From a checkpoint of a small mixture-of-experts model trained on Wikipedia.
Experts: 16 experts in each of 11 layers, 512 tanh GELU neurons an expert, 1 pick a token, a softmax router.
Below are experts of layer 7 (counted from 0) of a mixture-of-experts language model. Rows are named router (the router's row for the expert), up (a neuron's input weights, with its number) and show model dimensions 0-127. Each number is 128 + 32 x the weight over its row's rms, rounded and kept within 0 to 255.
After each expert's rows: a language model's description of what the expert responds to; "mostly gets" lists some tokens that are sent to it at least half of the time. This comes from a sample of Wikipedia text that the model never trained on.

# expert 5
router [189 110 102  91 135 102 114 152 144 124 113 104 157 102 165 132 194 119 142 101  91 113 114 112 123 237  52 160 109 107 150  98 151 117 144 107 136 189 177 128 125 149 139 187 110 117 116 160 105 126 177 161 179  88 147 106 107 119  96 166 118 102 147 160  50 168 146 108 132 175 110  78 157 126 190 114 134 144 120 136 185 150 152 127 139  53  91 163 159 121  99 116 184 106 137 193 141 155 168  80 134 208 111 109 110 126 150 128 143 141  83 140 111 125 146 101 127 145 127 160  82 151 126 118 110 154 147 108]
up0 [150  72  83 135 177 136 129  99 153 181 132 101 100  85 150  74 130 164 107 163 150  81 133  86 140 156 139 167 121 108 120 108 129 111  99  91 158 148 154 130 178 113 133 133  99 183 143 163 101 112 133 197 188 109  48 111 119  76 171  97 120 129 154 150 111 119 121 120 134 117  94 140 159 107 184 166 111 112 124 225 167 113 129 169 117  91 162  93 171  91 156  93 173  95  77 153 148 111 103 116 105 104 141 106  80 161  71 128 165 153 113 132 169 102 147 174 124 151  99 185  69 131 110 138 146  86 136 157]
up1 [107 125 134 123 119  93 128 195 142 120 132  86 172 129 128 103  82  93 160 146  93  76  89 112 176 153 118 157 120 114  91 128 131 119 118  96 173 169  98 135 186 180 141 158  97 112 112 175 158 115 119  90 128  90 125 143 165 164 120  73 129 162 148 138  85 115 134 126 193 161  91  91 152 107 154 110  60  84 151 121 131 128 114  85  37 119 150 143 153 133  76 209  87 150 208 168 123 134 143 157 150 142 110 105 170 174 116 141  85 142 126 142  78 108 114  88 142 132 112 128  53 155 128 105 151 126 150 184]
up2 [107 112 134 138 140 115  59 122 168  96  83 146 192  99 125  98  97 149  98 101  60 128 124 133 143 127 126 167 116 127 122 133 120 152 137 133 207 102 117  78 117 156 101 188  84 167 130 164 117 126 124 108 111 154 106 106 173 133 130  72 152 137  83 176 110 133 168  59 110 136 126 103 187 127 137 154 107 148 157 120 161 174 167 110 173  89 145 163 175 114 124 110 143 167 127 172 116 127 144 112 165 165 153 150 121  92 153  45 116 157 128 119 161 106 135 174 156 116  96 120  92 168  69 172 222 130 156  69]
Line breaks and openings. Paragraph and line breaks after periods, opening parentheses and quotes, heading markers, and first pieces of infobox words like Pro(duced).
mostly gets: ".\n\n", ").\n\n", ".\n", "\"\n", " ex", ").\n"

# expert 12
router [168 116 107 101 150 132  89 154 137  82 113 103 177  98 154 122 197 107 125  88  92 102 110 129 120 227  49 127 101 109 135  92 159  97 111 124 137 183 159 118 128 142 138 191 144 157 125 158  93 146 182 166 162  93 168 120 128 125 136 174 117  99 163 136  57 160 155  97 142 193 101  89 165 141 163 119  90 139 121 130 160 148 142 116 138  48 106 182 166 125  87 118 181 119 142 186 156 149 149  77 137 198 113  83 110 116 158 120 135 153  76 128 119 148 153 114 119 127 135 156  88 165 141 128  92 141 136 110]
up0 [138  88 110 177 136 124 143 119 104 118  97 164 147 130  43 100 107 141 152 104 206  93 127 139 120  89  83 145 133  67 127 155  93 193 111 119 130 143 113  84 114  97 136 107 127 114 177 104  72 138 117  79 122 164 148 177  90 132 141  67 114 130 154 185  74 164 199 145 112 125 118 131 163 115 149 149 100 118 188 172 173 107  91 115 127 127 110 116 174 120 106 154 180  80  88 151 137 128 200 168 113  94 163 106 121 156 168 116 160 140 159 113  82 133 120 119 151 164  83 159 165 193 117 175 154 112 114 147]
up1 [150  20  73 167 130 124 143 135  99 111  36 133 113 117 114 143 167 151  85 100 198 150 109 137 103 200 163  54  94  71 147 121 146 122  50 138 153 160 105  95 137 120 128 114 109 114 119 158 119 142 158 115 129 147 104 184 136  90 144 121 121 120 142 103 147  91  93 158 152  99 126 155  72 148 157 133  83  60 134 104 150 166 123  89 140 111 113 119 166 162 153 140 136 119  98 115 138 146 185 107 138 133 129  93  81 157  80 140  84  93 120 130 101 128 131  89 114 144 181 123  99 115 152 184 159 161 182 113]
up2 [ 65 126 115 163  85 155 109 115 168 102  80 105 183 160 129 154 116 118  85 100 169 151 137  75 139 143 159 148 134 157 107 123  86  76 139 112 153 120  92 152 130 136 118 109  52 114 199 174  84 151 123 177 146  95  58 144 161  97 120 115 114  34 164 111  81 121 135 155  74 120  67 148 200 166 141 140 159 101 153 115 118 136 126 158 195 102 130 130 100 104 109 115  93 135  99 185 131 147 104  89 135 120 134  84 158 104  90 110 127 136 117 113 146 166 124 145 150 175  94 189 157 115 168 119  95 128 159 156]
Prepositions and function words. Prepositions and articles in running prose, such as in, of, from, during, after, often right after a verb or noun.
mostly gets: " during", " after", " between", " from", " at", " During"

# expert 13
router [146 130 143 164  66  91  99 127 139 105 125  84 129 118 193 133 115 105 133 135 106  14 113 140 147 141 125 119 164  98 152 102 140 175  99 122 164 143 191 125 131 128 154 185 196 107 123  85 124 146 168 198 124 131  89 138 125 121 112 205 134  86 129 111 126  54  80 139 135 139 110 105 114 107 109 108 151 149 165 124 109 117 131 171  89  83 104 117 171 104 104 145 225  91 164 148 203 159 159 175 105  95 138 119 111  80 160 135 170 106  90 163 105 149 104 102 126 119 109 166 105 104 146 115 125 137 122 114]
up0 [134 102 111 114  33 156 172  53  97 153 159  98 104  93 193 164 150 119 171 152 142 129 100 101 117 103 232 120 175 188 166  91 185 178 160 142 176 153 142  93 100  96 126 101 164 105 134 160  82 111 122 143 175  96 114 110 107 120 147 120 150 110 108 132  73 110 128  72 132 133 142 141 158 113 167  94 139 139 117 114 156 133  64 140 180 133 113 112 108 121 132  86 183  99 123 136 157 155 117 145 117 103 163 122 112 153 110 173 166 116 133 105 123 165 209 120 152 156  87 161 107 121 147 139 142 114 156  85]
up1 [190 138 105 135  70 159  98 151 117 124 104  91 132 143 194  92 144 107 155 125 157 203 138 170 105 137 164 122 136 120 135  77  91  30 102 133 104 108 175 132 106  72 162  74 131 144 157  49 148 141 164 136  88 116  84 144 104 128 129 175  94  97 161 130 113 140 107 159 171 141  51 130 109  93 160 132 103 148  99 185 143 133 141 162 112 144  99 143 134 129  70 115 145 127 139 165 103 138  92 157 104 120 115 141  96 132 181 153 117 143 129 102  81 113 114  94 157 153  81 118  62 132 181 110 125 146 137 205]
up2 [207 127 130 109 141  94  99 159 103 146 101 134 132 148  45 152 104 158 137 154 180 145  54 137 154 130  93  95 121  84 140 129 122 142 144 102 183 130 172 163 149 132 197 147 103  77  94 129 125 144 109 130 128 158 129 165 155 119 104 138  83  62 139 156  96  98 114 183 155 143 140 137  92 119 155  68 103  83 123 123 166  96 144  94 198 115 114 119 123 127 151 177 145 102 122 124 199 128 134 112 162  98 161 215 121 116 156 114 153 123 111 152 117 153  78 186 145 142  99 103 170 113 116 188  69  84 113 114]
Word-initial fragments. Opening letters of a lowercase or capitalized word split into pieces, often after the or his, such as sp(are), S(unday), m(useum).
mostly gets: " S", " s", " sp", " sc", " Sp", " res"

# expert 9
router [175 126 105 114 129  99 105 133 129 137 114 104 177 104 151 121 198 107 132  87  86 119 114  95 116 231  51 117 112 111 145 104 162 117 100  99 137 174 152  95 121 112 143 183 148 117 115 194 105 122 196 178 177 101 146 115 108 131 129 137 107 105 147 154  78 153 132 112 135 163 114  70 156 114 228 108 109 151 123 129 175 146 144 103 144  69  82 165 139 116 112 127 169 105 145 192 142 120 164  62 121 202 123  84 109 110 164 121 133 141  93 128 110 139 166  95 121 157 129 154  88 160 145 132 101 146 107 113]
up0 [ 77 119 114 126 180 132  37 107 106  95 123  99 153 119 130 162 161  88 119 105 143 130 126 158  99  94  44  67 115 165 142 170 136 153 112 132 104 147 119  76 175 113 135 161 135 119 131 187 104 119 122 133 170  69 165 108 143 134 153  83  72 127 115 122 120  98 127 140 124 115 108  54 120 115  79 172 106 180 150 143  66 147 144 118 142 114 139 132 138  79 141 153 130 159 172 155  97 149 137 141 137 121 114  59 124  93 196 146 190 120 111 160 126 174 153 118  84 167 185  93 157  86 143  88 118 175  93  98]
up1 [125  66 167 148 188 118  48 166 177 105 129 107 146 147 111 130 208 108  97 141 160  88 174  60 116 123 100 110  99 109 131 101 101 115 123 110  73 143 118 133 124 127  95  32 181  86  88 137 118 116 122 166 169 100  96 155 121  89 182 130  95 102 113 147 171 143  94 164 171 124 155  62 130 104  99 115 107 114 170 142 101 136 152  69 143 155  84 126  80 192  80  88 147 130 129 135 131  97 168  86 154 137 139 138 132 123 150 152 164 123 117 148  63 142 164 112 105 125 131 158 190 127 140 138 101 143 138 137]
up2 [125 198 140 115 149 134 119 111 123  90  93 133 129 152 152 104 172 146 130 149 160  95 116 142  86 128 148 111  94 114 168 192 150 143 109 115 129 120 104 171 123 151 146 166 145  85 132 141 140 168 145 220 200 134 111 102 173 140 136  78 144 110 130 153 125 118  95 120 170  97  85 148 147 115 166 109 135 158 199  81 173 135 156 104 150 120 131 112 159 108 165 140 174 175 157 103 115  65 200 183 104 132  81 157 140 123  94 117 160 183  64  87 133  93  79 121  75 110 161 175 175 130 145 152 115 147  71 101]
Digits and hyphens. Single digits, number pieces and hyphens inside measurements, scores, years and chemical names, such as 9.9 mm, 1–3, 2-Methyl-3.
mostly gets: "188", "9", "300", "11", "180", " sq"

# expert 4
router [124 123 112  58  81  83 123 115 135 155  89 138  87  90 187 160  70 140 100 199  63 101 128 156 129  93  81 107 106 129 153 150 112 137  46 152 140 157 152  51 107 136 128 128 153  92  97 172 108 134  99 137 108 139  86 143 106 168 142 148  98 124 162 150 155 145 155 137 244 165 130 163 115 156 122 147 175 132 112 135  83 114 105 118 115 118 120 127 113 120 103 170 104 160 101 141 134 128 130  71 130 136 124 225  88 117 165 125  82 120 161  98 113  74  98 129 102 143  96 147 134 182 124 123 172 134 133 139]
up0 [115 123  74 180  96 119 105 103 153 159 122  81 124 138 132 159 129 121 170 143 114  80 130  97 138  85 117 122 102 139 129 166 154 136 129 141 153 138 138 127 112 159 156  99 116 104 142 168 108 104 106 127 126  82 158 140 143 195 106 131 125 131  81 129 110 175 110 111 123  82 157 171 114 101  79 102 137  99  56 102 128 113 130 110 203 172 148 138 156  44  71 136  94 150  99 130 147 128 121 145 158 104 132 131 164   0 151 101 120 135 153 145 222 149 137 121 125 132 153 160 178 157 183  90 140  96 157  71]
up1 [166 112 129 133 155  89 105  86 161 177 116  96 122 110 166 119 108 147  72 107 123 104 137  87  49 132  88 107 139 105 153 175 154 176 108 140 107 141  82 145 146  66 123  78 168  91 160  84 119 121  39 192 132  88  95 117  88 122 178 186 129 101 167 195  78  77 137 194 103 110 128 142 147  84 163 138 130  95 105 107 145 166  88 129 101 151  94 114 112 180 143 147 155 106 114 148 149 203 139 179 176 153 125 130 124 131 130 113  88 155 112 118 153 141 120 126 128 136 150 134 142 174 121 151 164  92  94  99]
up2 [145 140 140 118 125 132 139 134 167 112  71 145  90 121 161  93 132 145 148 213 101 151 138 175 121  80 119 128 139 108 123  99 137  76 120 125 167 129 102 159 137  99  74 111 121 119 138 162 126 204 111 134 177  82 151 166 191 119 121 140 115 101 109 101 139 133 180 171 132 182 133 128 112 194  76 124 110 181 189 111 161 170  80  80 166 153 145 142 188 165 119 198 106 115 110 166 132 141 117 159 144 137 146 117 177 139 134 113  62 116 168 110 101  89 119 138 147 143  62 104 141 189 153 130 147  65 120  76]
Word-start pieces, pronouns. First pieces of common words before a suffix, such as re(pr)int, comp(leting), dep, cont, plus sentence-opening pronouns he and she.
mostly gets: " he", " re", " comp", " cont", " be", " she"

# expert 14
router [132 156 172 172 135 137 115 122 117 156 113 104 194 134 147 125 175 134 145 156  83 151  87 208 146 144 146 133 112 114 140  68  51  66 129 128 100 134  48 141 144 171 139  95 159 122 142  89 116  47  60 148 135  56 128 121 137  85 159 137 137 144 132 146 158  46 133 116 140  72 106 129 147 133 121 158 117 141 160 134  94 138 121 147 103 107 131 128 143 116 127 115 111  74 140 139  94 135  67 104 143  94 147 222 118  94 107 117 218 151 163 119 137 150 120 129 143 132 162 113 147 114 134 140 132 139 129  58]
up0 [ 73 135 165 160 130  84  69 134 181 172 134  94 193 132 137 151  88  82 160 173  92 104 148 136 125 126  86  75 106  87 115 123 108 112 125 113 116 141 119 210 148 134 155 136 203 102 109 128 107 121 140 116  98 123  98 134  99 150  85 139  69 116 178 137  76 191 125 138 154 150 109 143 101 159 130 123 171 164 149 205  62 100 120 125 120  84  96 118 105 135  96  74 123 198 129  98 155 162 103 134 112  80 146 110 147  99 145 105 165 156 109  54 113 164 114 184  81 133 137 170 150 121 105  98 125 113 123 127]
up1 [160 155 163 156 118 115 158 142 114 162  72 152 110 137  70 157 124 142 146 206 150 105 104  89 146 156  76 142  84  82 126 134 107 126 123 125  97 140 141 122 204 130 102 156  98 156 113 161 121 159 108 140 107 120 131 175 134 103 118 165 145 119 144 169 157 170 142 137 119 178  81 180 113 120 135  99 144  87 136 142 148  70  99 123 136 142 139 119 147 106 106 103  74  77 161 126  90 105 130 112 140  61 108 214 118  74 152  87 118 145 165  94 149 101 110 151  91 201 192  54 165 168 101 181 158 129 129  86]
up2 [118 113 137 134 152 161 127 130 148  89 103 163 193  91 142 130 107 123  91 149 151  74 100 120 139 169 115 160 129 151 149 133 154 145 133 102 192 127  91 135  93  70 139  66 113  94 137 135 171  74 138 131 157 122  99 111 177 107 180 128 131 144 102 120 193  94 168 113 114  89  72  68  59 151 129  79 118  85 114  84 125 152  37 138 184 110  63 142 143 103 148 129 125 224 101 104 138 111  98 163 140  71 118 164 176 173 153 114  92 139 141 121 125 141 157 154 136 152 118 115 126 167  85 154 114 156 147 122]
Derivational suffix pieces. Mid-word suffix pieces forming adjectives and nouns, such as Econom(ic), Contribut(or), Dem(ograph)ics, ical, ition, ological.
mostly gets: "ific", "ition", "por", "ical", "isl", "ident"